From a checkpoint of a small mixture-of-experts model trained on Wikipedia.
Size: width 320, vocabulary 32768, 64.4M parameters.
Experts: 4 picks a token, a softmax router.
Training: a variant of Muon for the experts, 482M tokens, 5455 steps.
Below are experts of layer 2 (counted from 0) of a mixture-of-experts language model. Rows are named router (the router's row for the expert), gate (a neuron's input weights, with its number), up (a neuron's input weights, with its number), down (a neuron's output weights, with its number) and show model dimensions 160-319. Each number is 128 + 24 x the weight over its row's rms, rounded and kept within 0 to 255.
After each expert's rows: "comes before" lists some tokens at least twice as common just after its tokens as in all text; "comes after" lists some tokens at least twice as common just before its tokens as in all text. This comes from a sample of Wikipedia text that the model never trained on. Tokens count by the router's weight.

# expert 44
router [128 118 126 109  92 124 112 185 150 101  90 159  94 180 153 126 108 123 118 138 168 127 165 149 121 130 120 151 124  80 148 113 132  72 146 128 113 131 122 132 138 113  93 174 148 140 123 115 141 117 137  85 124 134 131 187  62 159 137 162 144 167  89 149 102 173 101 144 100 201  91 110  93 110 116 121 129 112 128 138 145  92 179 133 131 130 128 123 100 156 111 101 112 118 148 151  98 127 113 115 111 116 125 147 122 141 122 133 117 136 112  89 158  77 108 148 126 110 109 128  89 108  88 141 119 126 140 158 125  88 105 157 141 107 122 126 121 115 100 122 124 129 107 111 153 110 125 159 144 125 131 114  97 114 133 161 156 132 151 127]
gate0 [131 135 137 125 121 104 109 135 156 154 146 128 130 141 140 132 124 124  81 125  98 150 177 141 142 102 115 119  91 148 117 161 144  97 130 144 115 103 120 130 121 126 181 140 165 143 122 168  95 135 146 171 158 129 104 169 102 115  93 133 130 133 155 118 128 136  75 133 135 146 155 142 135 114  95  90 108 131 154 125 135 138 156 122 125 134 111 131 113 191 125 125 145 105  82 120 114 134 156 103 121 134 138  75 133 180 144 126  80 148 103 141 103 196 161 128 150 128 154 108 124 157 158 134 126 134 176 147 139 145 107 136 153 174 129 123 102  94 119  89 121 156 130 107 144 146 152  84 137 161 107 121 131 116 139 132 114 123 167 118]
up0 [157 123 108 128 158 114 125 132 139 114 148 173 133  76 145 134 170 124 130 133 129 151 103 146 118 122 137 124 126 159 113 119 132 116 123 105  89 124 146 136 129 127  77 111 108 111 151 119 141 100 134 127 115 135 128 185 117  87 147 109  83 145 106 140 126 135 123 137  86 119 136 135 103 148 122  99 120 105 136 129 139 127 127  89 101 109 118 127 130  87  91 129 153 141 115 144 154 128 175  94 142 167 162 123 146 122 165 141 164 127 109 157 103 124 154 120 135 130  59 111 155 110 111 129 111 123 163 136 157 144 162 160 107 102 135 109 145 105 138 128 136 121 118  90 138 159 112 141 143 130 104 121 108 142 127 117 104 110  60  99]
down0 [122 145 121 128 124 140 114  72 153 104 145 112 115 141 149 117 169  86 131 147 114 145 106 143 136 129 135 130 130 146 166 104 110 114 124 122 123 134  98 107 109 110 148  86 132 156 138 126 132 156 124  89 121 106  92 105 113 179 121 192 167 162 148 117 143 137 166  99  97  82 148 107 144 153 122 115 172 115 127 133 106 189 145 135 150 179 110 110 128 150 104 137 128 108 130 100 128 123 110 126 113 115 108 159 141 113 109  95 169 118 141 123 103 139 135 120 118 111 137 145 127 104 121 111 108 135 102 126 135  89 130  82 143 108 175 106 187 128 138 166 113 134  96  99  97 119 137 144  73 107 103 144 148 145 109 141 158 141 110 154]
comes before: " |", "–", "0", "6", "5", "4"
comes after: "0", "9", "8", "1", "2", "7"

# expert 3
router [157 136 107 132 130 149 104 137 145  85  90 150 124 111 131 115  99 104 159 140 136  75 145 120 121 130 107 128 172 134 153 114 137 118 148 139  99 169 114 161 167 118 157 119 128 126 117  79 135 140 156 111 153 139 133 155 108 144 137 130 130 153  97 146  82 162  79 127  68 144 121 135 103  87 136 110  97 109 115 114 121  95 162 175 155 151 129  86 130 135 135 103 105 113 153 126 132 150 100 123  95 103 140 125 117 149 121 137 120  89 118  95 163 120 111 153 132 103  91 176 109 121 127 161 117 153 151 151 153 108 103 147 185 113 135 103 153 142  65  98 114  94 133  97 161 138 139 141 139 141 172 102 114 133 162 137 180  95 150 169]
gate0 [143 108 109  87 103 115 121 134 126 108 141 136  92 130 152 115 136 148 181 132 114 173 173 122 103 147 145 124 135 135 106 154  98  66 122 115 135 157 111 134  98 157  99  89 164 133 129 142 149 154 110 133 129 106 131 136 160 127 100 138  99 146  59 139 118 147 114 149 197 123 111 137 151  72 164  47 162 131 154 119 127 106 146 100 107 107 128 147 118 136 114 120 134 156 130 117 181 119 138 109 141 123 158 157 117 137  69 122 118 129 110 120 161 171 134 116 116 124 151 101 148 138 153 116 128 146 127  89 119 145 153 103  96 120 124 115 143 120 169 146 158 111 117  95 135 102 155  95 106 113  61 129 107 124 126 125 173 139 121 129]
up0 [117 129 155 122 152 139 129 101 142 110 122 169 105 122 135 131 151 120 158 156 134 147 135 102 105 197 135 122 140 139 130 107 124 145 111 102 123 121 103 153 143 144  84 120 126 147 156 144 135 112  82 123 152 136 167 174  83 116 153 122 117 167  72 120 100 131 124 113 104  99 100 117 115 126 120 102 144 144 129 117 107 154 117 131 109 104 137 136 111 172 119 143 101 113 122 110 126 128  87 125 161 152  89 130 147  98 140 133 112 160 132 134 187 149 113 117 145  99 166 101 118 127 136  94  97 160 129 117  81 113 145 127 152  95 142 165 142 121 174 108 184 127 108 145 107 132 111 137  93 120 128 127 138 148 109 149 171 134 140 108]
down0 [151 150 138 126 125 136 150  97 111 113 141 173 129 171 130  91 141 100 164 123 132 104 112  68 151  98 118 119 133 127 111 133 137 117 150  83 120 159 107 157 110 156 147 138 124 110 119 135 134 109 123 102 105 142 103 108 107 137 120  85 168 150 124 215 122 124 125 145 122 110 118 128 152 114 109  90 146 183 107 148 102 113 174  96 101  96 181 125 156  96 143 142 113 152 145 132 174 166 121 147 123 146 166 114 102 136 185 153 129 122 127 116  99 102 110 141 130 140 121 130 115 143 127 132 134 124 153 118  78 119  99  78 115 149 177 137 143 126  71 107 123 140  84 166 103  96 137 128  70 132 143 108 100 122 112 135 136 115 117 105]
comes before: "0", "9", "1", "2", "8", "7"
comes after: " ", "2", "–", "1", " (", " Award"

# expert 2
router [124 130 108  64 119 135 103 131 127 113 126 174  96 137 157  80 137  95 182 112 170 123 186 121 106 134 122 118 139 131 135  87 139  93 131 153 112 176 115 136 150  75 128 159 158 113 128  87 145 117 129 113 153 130 154 167 137 160 143 157 113 152 126 141  86 159 115 127 113 176 132 119 119  74 174 121  98 145 107 130 156  88 136 141 130 144 151 117 101 161 111  73 101  79 136 135 113 135 132 116 111 124 163 138 142 129  83 162 106 111 109  96 137 112 100 167 129 109 118 151 112 122 121 126 117 135 163 125 129  74 112 157 139 113 127 130 125 102 121 126 145 116 147 126 152 138 124 135 129 154 133 124 136 140 148 138 132 121 150 168]
gate0 [111 124  95 110 128 125  38 128 145 155  94 118 171 122 150 107 123  98 132 132 121 146  94 127 173 122  99 116 146 129 113 113 107 183 136 132 131 120 154 149  64 143 121 116 134 140 159 137 156 128  98 148 120  80 142 109 169  91 116 143 137 151 129 118  79 118 112 130 137 130 145 110 138  80 124 152 120 165 141 142  99 112 124 128 182  99 194 134 117 136 128 119  95 142 130 120 148 108 155 131 122 127 141 142 111 125 117 141 125 135 143  78 150 222 142 111 130 142 103 138 113 150 163 156 135 102 140 105 141 162 116 125 120 140 138 142 128 127 138  97 106 142 152 128 139 134 103 119 128 101 125 147 100 137  99 141 154 113 156 146]
up0 [127 139  96 116 143 156 151 141 124 149 157 125  60 141 120 102 160  96 101 113 155 121  84 135 121 197 113 112 128 157 122 129 139 118 147 138 113 189 130 107 138 131 120 118 124 108  99 111 116 142 118 115 133 135 113  98 132 154 114 120  92  96 143 173 111 155 140 149 174 117 149 130 102 109 154 164 118 129 115 155 143 148 119 132 119 172 104 171 121  96 113 154 130 131 139 131  69 134 138 152 154 136 160 136 131 114  82 177 151 120 137 148  51 112 153 124  67 120  69 121  78 117 123 104 105  87  96 119 173 160 142  81 118 130  62 125 131 145 104 123 110 130  93 138 129 132 121 117  80 129 130 118  95 147 100 151 144 127 129  92]
down0 [113 146 159 165 135 163 154 122 114 170 156 134 100 100 105 150 120 130 158 162 130 145 103 146 129 169 128 116 115 119 133 119 161 114 107 103  85 149 128 130 114 104 187 101 112 121  98 120 138 158 137 126 123 106 107  77 120 136 113 116  98 135 121 105  93 115 143 146 137 165 126 153 163 100 142 113 164 125 100 138 159  87 101 152 136 110 129 143 146 117 161 123  92 116 148 134 167 109 115 116 108 126 138 116  97 120 142  85 151  95 153 132 107 143 131 137 167 123 103 141  69 127 165 113 123 156 126 136 107 151 142 182 147 143 122 118 157 143  91 120 136 144 189 145 155 119 153 135 129 148 129 165  66  99 131 144 172 146 137 113]
comes before: "0", "9", "8", "5", "7", "."
comes after: " ", "1", " (", "–", "_{", "′"

# expert 21
router [119 119  92  93  98 139  63 161 165 100 127 176 131 142 147 124 121 121 165 114 170 128 168 144 101 109 115 109 125 120 139 117 176  83 131 134 105 143 117 137 142  93  70 176 157 128 130 108 140 153 135 121 153 120 146 144  97 144 135 133 117 166 112 133  82 141 105 126  79 129 110 132 144 114 130 101 117 115 129 128 172 100 147 136 140 146 120  84 108 127 108 107 122 113 124 123 107 150 131 104 132 117 169 126 141 151 111 148 108 124 123 116 128 113 129 166 112  84  72 140 137 107 123 142 103 176 148 143 176  89 144 137 127 128 133 103 155 108  72 104 124 125 150 126 130 126 138 114 166 134 129 109  86 121 161 140 135 114 128 144]
gate0 [138 116 131 113 151 159 137 111 117 147 107 179 137 158 122 117 100 148 130 120 113 120 183 132 204 135 145 126 145 107 106 109 133 147 148 122 123 143 118 115 194 116 108 111 137 128 123 169 128 141 169 176 114 156 121 123 130 103  97 130 141 154  91 144 141 148 104 137 173 124  90 131 112 154 136  92 158 106 128 131  93 121 172 173 140  95 160 137 103 152 154 129 120 121 164 111 136 143 134 105 105 123 137 141 135 116 147 128 172 159 144 118 128 145 146 111 135 163 145 169 112 131 118 159 152 111  65 134  90 116 140 132 162  90 134 125 105 165 167 149 159 117 162  86 156 116 129 114 124 104 128 128 117 130  92 104 137 150 149 141]
up0 [ 85 151 138 128 161 138 148 160 153 197  73 119 139  83 135 143 154 137 135 147 144 134 161 115 198 123 110 134 143 120 147 105 148 129 146 107 100 137 155 134 136 104 119 147 123 132 132 145 105 130 145 119 134 103  92 123 105 118 115 132 126 191  93 150 118 123  95 119  99 116 140  93 149 114 141 145 141 148 107 131 116 120  88  96 171 151 112 148  76 111 107 162 125 114 119  99 156 120  99 198 102  92 108 117 141 126  62 110 120 155 119 140 144 158 130 147 125  96 121 135 113 142 133 143 118 150 123 109 143 103 131 140 140  77 148 156 153 125 153  97 102 149 123 119  84 106 147 174 135 135  99 151 174 163  85 178 124 157 140 143]
down0 [131 142 128 164 139 133 124  99 150 132 157 136 144 102 129 119 151 107 113 142 146 109  91 132 123 150 128 128 107 134  88 146 124 152 168 196 147 122 126 127 156 129 140 141 107 134 117 148 112  86 177 133 165 138 133 126 133 178 142 103 139 128 130 128  82 153 138 116 108 189 140 103 162 125 132 149 135 131 132 107 159 165 145 119 131 131 122  98 135  93 130 174 133 151  72 108 120 117 140  85 130 116 165 154 126 102  99  74 108 138 179 159 160  75 105 135 179 129 159 114 129 118 164 134 154 125 147  89 144 130 141 118 120 121 148 191 182  94 132 124 132 141 142 135 156 126 124 139 110 119 105 128 117 129  88  83 127 148 104 133]
comes before: " |", "0", ".", "5", "–", "%"
comes after: " ", "1", "2", ".", "3", "–"

# expert 7
router [119 114  86 102 115 149 111 126 152 114 132 139  79 114 137 135 122 135 131 110 151 108 124 138  68 121  98 133 130 126 136 118 122 103 136 149 103 132 118 144 194 118 116 151 150  82 144 134 135 111 155 105 173 115 157 155 113 135 146 127 134 187 109 121 115 156  59 122 103 128 112 124  84  90 134  89  97 125 102 102 165  90 153 154 176 144 185 126 126 163 112 146  80 112 149 143 137 180  92 105  88 120 128 141 166 162 132 152 125 103 104 115 140 126 129 157  93 116  85 152 118 115 125 120 100 141 126 150 130 111  96 163 131 129 130  97 107 112  83 111 169 125 144 147 145  97 108 161 131 136 143 119 116 133 172 167 152 123 167 173]
gate0 [143  96 157 109 164 132 159 133 146 146 133 153 137 112 116 121  96 100  87 118 129 138 124 122 108 106 144 112 132 104 138 122 133 120 119  78 117 126 125  97 143 142 142  60 121  96  79 159 215 111 139 124 151 138 154  93 119  97 134 133 149 131  91 115 131 113 128 159  77 139 120 132 101 106 127 151 101 111  89 140 121 108  77 114  83 130 120 140 115 161 147 135 159 178 125 134 139 130 193 151 115 103 106 138 129 118 137 153 108  98 101 134  99 145  78 125 117 109 118 126 139 146 150 141 157  92 135 117 116 161 104 119 137 148 128  86 157 119 149 147  94 113 138 140 128 157 134 153 121 141  92 160 127 126 116 103 110 124 122 104]
up0 [ 94 106  90  96 126 135 125 124 107 119 121  78  95 112 151 141 106 150 140  99 116 161 139 103  98 128 176 154 109 152  78 126 133 124 139 103 140 144 142 148 123 129 171 116 168 127 168 139 149 139 154 105 125 134 123  69 117 117 120 140 166 152 162  99 113 154 119 167 165 106 138 140 138 128 170 137 102  85  89 144 119 125 159 111 118 131 169 146 114 134 141 123  94 119 152 101 119 141 159 130 137 138  97 109 149 154  91 159 108  96 163 119  83 137 109 122 132 174 128  79 115 128 126 110 115 104 157 125 102 121  58 140 119 142 122 151 124  91  88 131 115 126  81 120 113 116 112  82  98 125 192 130 152 122 126  92 158  99 117 149]
down0 [112 124 128 118  78 152 112 139 138 152 137 159 129 149 133 166 144 108 140 148 164  91 157  99 109 133  92 100 139 138 160 130 139 142 149 129 168  90 128  75 129  83 124 167 109 138 152 121  95 137 121 132 139  92 149 137 153 152 109 142 116 130 112 138 117 147 134  71 139 130 112 157 170 113  95  94 136 190 113 104 155  89 161 116 139 132  98  52 155  97 111 170 129 132 118 137 107 160 118 107 162 121 117 172 122 119 150 128 162 161 160 156 114 141 148 129 104 157 137 137 153 118 135 158  75 116 122 123 110  87 119 129 126  79 119 164 127 138 154 119 120 138 118 142 129 155 108 148 114 119  97 113 108 106 141 153 149 156 122 116]
comes before: " the", " a", " be", " was", " been", " also"
comes after: ",", " that", " it", " and", " which", " he"